config.toml
hidden_size = 160
n_experts = 256
balance_loss = 0.016
balance_bias = false
router_bias = true
num_attention_heads = 2
init = "normal"
init_std_up = 0.0395
weight_decay = 0.16
schedule = "wsd"
final_lr_fraction = 0.1
z_loss = 1e-05
Below are experts of layer 3 (counted from 0) of a mixture-of-experts language model. Rows are named router (the router's row for the expert), up (a neuron's input weights, with its number), down (a neuron's output weights, with its number) and show model dimensions 0-159. Each number is 128 + 24 x the weight over its row's rms, rounded and kept within 0 to 255. Numbers have three digits each.
After each expert's rows: a language model's description of what the expert responds to; "comes before" lists some tokens at least twice as common just after its tokens as in all text. This comes from a sample of Wikipedia text that the model never trained on. Tokens count by the router's weight.

# expert 53
router:140096137113140124203089168112106095145112141122123132118129102102110142158159096153142147116124157083069117123099122129124093164143136139134109144143136109108150129071153133113089122157111116159094115099164079101135100133128125103132125121076127102142142097125136132137135124109113137115120160138153137110140148111145165141120102164176140150143118143136162141106153116118148130152138146091094123157117091135143167174078094138122136149171130147102146127183112122159114153109094096
up0:127112089128143096103143131138104088142136185130116150100137135165133136125133136130134117171154104163096108121124122119132127152078125132085125111111141128161150134138112094150130154088110183132140093117150099121164155147144147125111105101108087106119104161077101147103157083097150121073133162132082156149147140125133153152157140113164129153121127142106098075137120169126134128135134126140129135139146155124113162129144125132117111152141085115145151152190113136155125159069097164
down0:137137117148138074123172079148132127115142154104114192132140130163176093141143136138119132129154142100099148153130100114109167127127159113138126124129122170126130119134110144134101080098159126138143144123160154139136139117118113156108129091140119128116142133112158118117149145136118172096102099136129144089117127124116127064087103120086151121071098132126089093109108131132146136077140093127099106147166133152144135116105166158121154115149139145152138085121116132085164156198133108
up1:136152115124102148198165147121138152130130118152142108129133115103120146131101084167162140166128149124128114145098159096122143097123115122157041129122096112129156122128159112151104154126073101158153105158077133150129106172150129128115124145130085131149133150119160163115129150101112158123125138138111160126138080145125158115092128157142142124112125172132183162089102165132101121135126129111129143136125147081158118081113108112133125134163109100122151110127110109108116136120124070
down1:088170104113161108092117125190151134150132108158090128117140103104178096110134115160116151115150114116156152164114119103164114093091134149140106124088122134099146132120106132121140104140097157103131157126123158133120148144145132159143147123119124135126109121132103099136139131149178137113150182095125091155116124143112099127151120125121155143131100121138112203117123152112158144105101138176116153139180116128093168147109116130136104067127149128164109125074104144135094112088153127
It responds to: School words, squad lists. School, College and University in names and careers, plus suffix pieces (-ment, -ers) and names or commas in football squad and scorer lists.
comes before: ",", " in", " was", " and", " (", "0"

# expert 41
router:162133157109140110154129132122129129166111158125158145138140106124106173129151104109128152121137149091118122148104137094133091153159119131132090095125156122130138158152171146116101172125096096129116125143138082107114124134082104100158150105103149087129140140154127135120117123109082130095148138149139134082102170090109169118097105155120144130135138147141154142126140076144124157130157117109121111135115101113175154195075088128124148129148161172111160089161110136149088141090134143
up0:178123093148141101120133175141133113148139110120148141161162145146096123114083104125148072136150166170139125153107127119113111135109131129144095103113101130139138202112140125156134100099109149116139114097126076139145140179129144120128110109112119120111179074086123128166160096150136110120172179128126158139139141115081112118179122101136138081096120109132154099126123157112115146111151133143097177129137141130136132108100149089148129159122121147128111095107121133125150178148123134
down0:184184161142125145114131132112147144121137128136078137134101146150194099073094123144168132104128111102125135145171112123133137097149106146151115159134116104147108103128076135122150161110163122141125154125116079123123122128102106117073119140115103108097146100115131128157102150118144121134137128128144088137136141185163125111129136120103130136111119108161166139127100111101118162100175167161103158153128120116097162163096120137086140123098133169140124084098110136111117138102131089
up1:104152096101096145137120128160183127115111163106141143136144137092161133108110123132201121111158113086147134135180145120146161091159132169091107147136144122128117124141132098173108151126123100171125120162108150143091069152117089112125135159124152122124121128173116145160106138146079163149111144101132119148133124143156135100149136090112161167123156114105102167087078138116129109128170105113134105112112130114133125099121113110130140121163117114106127125171135128106085108098138100
down1:146155147093137116088130168137156138088112147147114119131114149118125168130144149133110114084140133126119140121129122146108070154120151132095150108129134169083135117092095120143136112105160119125071178102117129172120136174159174107150138107149122141088162153162146121147136102114106134112122122166169101150148142112146103130156115084138091151112125171125130140149098148140087125146086116154118157097157088132111156110111144194119115127113125161119130133088127120082153112139125111
It responds to: Geographic nouns, table pipes. Administrative and geographic nouns (state, County, District, village, River) in place descriptions, plus pipes between cells in election and sports tables.
comes before: " ", "\n", " of", " in", "\n\n", ":"

# expert 57
router:139110166107171100151117151149119113133117174103150120136140091061098125131148126135177146125121165094113149139137095131130118175145132174128130112112123112123129168089175186120098168136121123153098106122153105101128113144115111114167142109110148131143141101139147140161114088101116158110167130137133126091089123121120175112145080155143140142150100136127156138122170121127162135145138133110110095160097076143146133158095126105093123144130118124131145175147111172166114130106125107
up0:159130137144141090117140186145126105144097111123097099134122129130131130117116159129153110157151135148122112126076105112151119158090150132077126132104105137118142154109097095127115108095108155173147154127150083103146119156164165099132091099066082150134141132116138121138148093099150118087134135095097174040107098122148167120138092145164147152112108140106119103121156137136111134174112147153104117150123143143157119129155139126144113120140105116140159116147114127139166127156104129
down0:096133116084108132136109122141171129103167152159110079151107122166152103154094126075170156099127136105144105109132134157137159142119136119140118141127123133117142101133100106131130129118110127141185140124152099125140128162150132123111130145101149114109131134114153123136125136088093137107147096151114155086140170183127113114130144104117184121105143102106126166122104148149104127099125138130057090179165101157148123155100088091155145125145125130121122132122132100073142172108164100
up1:097116110123122167159127106149117133129097150093133105136161129119128144184121107123185172154166104100121096128155171104152175098184139118152065129151140127125152133140117146138119144129096109142079135124081146146074125139142110140095147135082118095139133175140095149126118150120093150141105101128122129131124139155109167133150138094114145118123139123126118172106152131138134089115133076101139151134120109109168125158102114135148132147150118095115117138192149122096126104148132103
down1:147147145137128113107141170104112119146140108150085108162123110122143144171125151136165168150151091113066165159162148132122135131126125122139096115166134095117131112060094120117132122125101095122116104163133150149078110125166109102133116145127166153132156121145130132129140157143155140124127148138118121126146093120130083130122111109103119083114107082199121153119115149123143128118133177160131104157120161107135127127072092157182127114129163075107139144106147112111142096131129109
It responds to: Of after role nouns. Prepositions, mostly of, to, for, after a noun in film, music and performance contexts, as in voice of, role of, plus table pipes.
comes before: " the", " ", " a", " \"", " his", " Title"

# expert 51
router:128102134116144094146078167147112115139097130146158158131152109093095149132153103178141125104163149098089134133092085098128101160157157131083110143124145111118152143123163166104104157158121108123124110137148098103111118114097122107150120118130148125113160101147118152120127085128094156085170164153129143098139137110121147102128115165159120133150137133144164140118171128128143163148141136097102110140096103180152185156099103114098124149155125160104142122175117136166098135147128115
up0:101126126128156120113107142141125109167123128135133125105131151143105125101132163106159117105174157173127113160100118135134128158076160133106144091123122118121122158156126120089152102120126184108074119125135119158104173102135152149120124075174139105104089143105109103173181078111138123116159133122113141140137136139132111124133148127171131190117132170103103171126165132127136117120078126118090186113122143113109121118108135100148100141132105138113110129104104116145153133148075157
down0:151146131140101157131157128121103126139160126122130141161098104135134103138131148127155135135086136102118105149121151106126148109148170130153122141154135160128145145122142130137144155130126123120108168114157137126130083129103105128070121116079103108092150112125183165142103115138093163148084090167150106126104152140140149075076101132100094108130099153093134137139127089125061139102138105154098127169152150109104157141109081102141161083177118119150142133123141117152114126154167139
up1:129138126110122154119136138097136128129141118131152190130152128105167176130123114142152150111178123154138115158145144077152126153150163138095073136135141068099161145095160117134109139127096076139147105119080123154112119138131125139119103139115092128089105113121141131112133156102130170119140146115097168106150111150133179085171146107091129169113155127150096141111139144162113135148115131153097114139150134090164149132125103094115133119155166106119125084161096127084139125160122114
down1:127091164100117114100120114088126128152128126150170172145125187081142107127115131137131117094144165109136147099121147144147095143092143143111131120123146162108157162091101113181137108140133133084120125137136103163099154144132124163115135173126080151080151123128125143150133140117077146111140152144133122166152149112117109151173112110045118093082134117135135153107148145165140121161127135117102115128160115103133149109127101084102120107126150105142111126125130112094177138131105138
It responds to: Speech and reporting verbs. Reporting and perception verbs after a named subject, such as said, stated, noted, saw, felt, indicates, plus table line-ending pipes.
comes before: " that", "|", "-", " to", " been", " a"

# expert 16
router:151097177112147088136086119151110100167122144118137154125113114116109149141155149127141167105126110127122112140113095122129127126194176149114081111141145095115128129098131134104102152121122106144103142133160144100093092119089082112167168076105142119145165094185149136153147108123121130124166159160135121115101127083130150125113116148132133154143117133169131150113164119099132145128132146111118100127109121151173150159111102076134162149132171132122150143169110172138119123114157097
up0:118142131135153112126094149168129169164150107131129131177153140143111149103124136154153094151154118145132062138143149118126086106112155118129134111147107102150109164166114111123116144106123151091079137138110119180092113139120128144129131064144126112104134110159108145147178069082122114116184157115113155073135121132123160126137104162121139138117118136086115122142158122146100164114110144157123185143154150095148126145133127086140102121112121111141176144121121146150112117140092129
down0:134154129106128134089139108115084134111108115159169100079104119130148099131151123134194134118085134162126154160128122143137143091118125128139076153120101121156167129114138087117132153128149115109112132103106122153110130159137115147114107097144129079110145108110141135153144118122094093114151162106138113089122145139180122142120178119150152147087177146126136105119138126153142164118124173139130140166139109109098136123090124128135096095172138115133091100106065123120130161140169181
up1:180078128084117130160144111122125133147118135110119135081167125129121153140153142144128158133156100121152070120136171091116115110142146159112084155119149095110151140134144126125132158120143146170089101121109169128092144148122124128104137165088120109123140151138100179130111136116077232106121135132110141123154142120149175123130131117115103148146110159152120141103122133125136105095112116104136108131104128078111149145149109139127140144156082113128146120173142115109089134138121095
down1:123120094081145136124117124123151120108144077148125066084120148133111157129121093110130106121172117128143127149098143134156138144094095098132140112171159100152128143108130152127093154094181139127163115114100099155106127151145087131129148138141161174114142089148149151095142102114155159150127122148093128125120141186107140119129133155129126113089087126156109112170112155153170166135118145139135147130124082123136139072096108094124127133085149125134165131132137160146145164090151130
It responds to: Table row starts. Pipe characters and first cell tokens opening rows of Markdown tables, e.g. a row number, year or Source, after a line break.
comes before: " ", " |", "2", "0", "4", "5"

# expert 1
router:110144153121153121157078157159110136118122147130187147153121121104101148153149093147119131129147158118105132134111122092111102151143144125096111086110152107105151167111195166124125147130121093138087112106141111109115121142087133103197164111110141098118136095160161132158155118084116122113144147128144120120120155105110160093084094146129168128156103135129133122128125096113134140136140126098121113156116108175183135163105102101137143141130165116124143164126119151150076119101117093
up0:108173090120141108128127154145082087157114168129118141155104144068101122137144149136148128130107129136130083138069095105112143122127164151101109113165136075157143148121181120142116145115131178076146113160111119164124159141131142111143096080176134112121131110165117159117106060071134085100147175091150133118121089140159145126144117114125139157131132123122123101133149134135162127122130125152141149118142129109134140115133130100130146142119088113132146136151144166154115132099110137
down0:172131071106131117119118101121147125138146122172109147113133137159168119094169121108112173110153152098134111148117124135148101140100118166122148136133142108159108113145110151135113138120126110087110099133163133093136161122118113118102150152140139140086076151076149099112100109141155112125086083139108076134163133124147131131109133089136117127106138118136144168177084138142124126118096111118099164142123149099109143118159147157143122131131141157142135055138169117131182162110162159
up1:128174122124110159185151106177143132135150098123136132138130135130105163125129137165145138140147111124133082134172175020079149116137166126148065124141112094155152153127120100158123156135115121116131142140087160128092072110138110128139155118111140113104138106113113165151127146105112144115135155109111104132155111121122128097120126115078137157155137111114116107108126154114139140138124137127145153122134125103134132112139107138144123137173131109129130135134090117094074083127170091
down1:110167127075155103137092142157132130161106137134132073161144161145163135156150129136130118096161139144090168102133121110152114162104126180130129138132113114058154157081115128111140112140112148167144120148145122138138139116153118113138137133106166126084118138098143125139127125111144102158122163122145096128172068106160104131091127087096101136100151118179109148104137151138160167147108124099102101127078102126111127140127131128133097150113158081132128096120162151129157124114135112
It responds to: Infobox and table delimiters. Markup tokens opening article titles, table cells and infobox fields, such as "=" after blank lines, "|", Website, Elevation, Preceded.
comes before: " ", " Party", " Total", " L", " P", "The"

# expert 48
router:145100142115143089156143157129105098139117145132112121145131111100088161108150101151172136120147110098144102135102122100135087156114143165111137127088159088091132164097131141110095145173116134116121116132180106111134116143094139122166137107086170130134134142132139107159130082122087172126155142154161142090091127125123129116132084117155152142155105170145139121108125121099141139153157171092086141154106121129136152146106100104100138153143119136093170177128083145147129126103108098
up0:141120113116145146077138143153118139137115136136112135142132146114125140109128146124162115086161124165128154140148131112145180124137171200115132108102144094127133098100133066134085133139123157141134150115116063140144132124167150137098111111099119101105120133082119112134139047142159123122144129118134219122118109112125155147156123103137121125097139129098105109100139148170125127086107120154143131177122113151155111121151144104110109111133116115155144147146100122112139156138077141
down0:108138155107147106111125128152168134110144149111112081109128118138122103148111172098132140122151155152153119118143103080131134108136140134135127087150130119147132100140110153146129123129146139118113108135135099124132114144099124187095138155152140137082136080067163117130113128119115162132123147171101107137120162150130123102125141086121143160129099145159115159150175149138083142093143099105102098134167115146126166113080069151123079116171117166172116125089092120109142141139161166
up1:102121125140111118141105126138128129117143136119166136145146134064095145160137121155134133156111139095140085130165126083137173122177136166099103128126129124136115134103121138148137135095134103113138125159109146149086136146129050145164133149147124134130092134123141166144116156105125166119149119127111126146153137133093146088125119168130116150161101125135107158093123108124163108106131082130140123149135095061129173099140105171162108116163120092134146074106126129169103138190136136
down1:128125121121087133139133128172172143132153126160113146151132148130128109159130126084098125075131103121134171099097112102127107133122118115151094118131119104101120119080132148118149104120162134145099087140124134119090130132129119145133148125098142126151106163109152135094144156136154143113161128122151117146135154130114162124141155129089151150130128147122068136206092132143106091155101138150141103192128145183124136151120079108119129130082174109132063104124116126170112134162132106
It responds to: Prepositions in sports bios. Prepositions after verbs in athlete and career biographies, especially plays for, scored for, died in, plus table header rows.
comes before: " the", " a", " ", " his", " an", " career"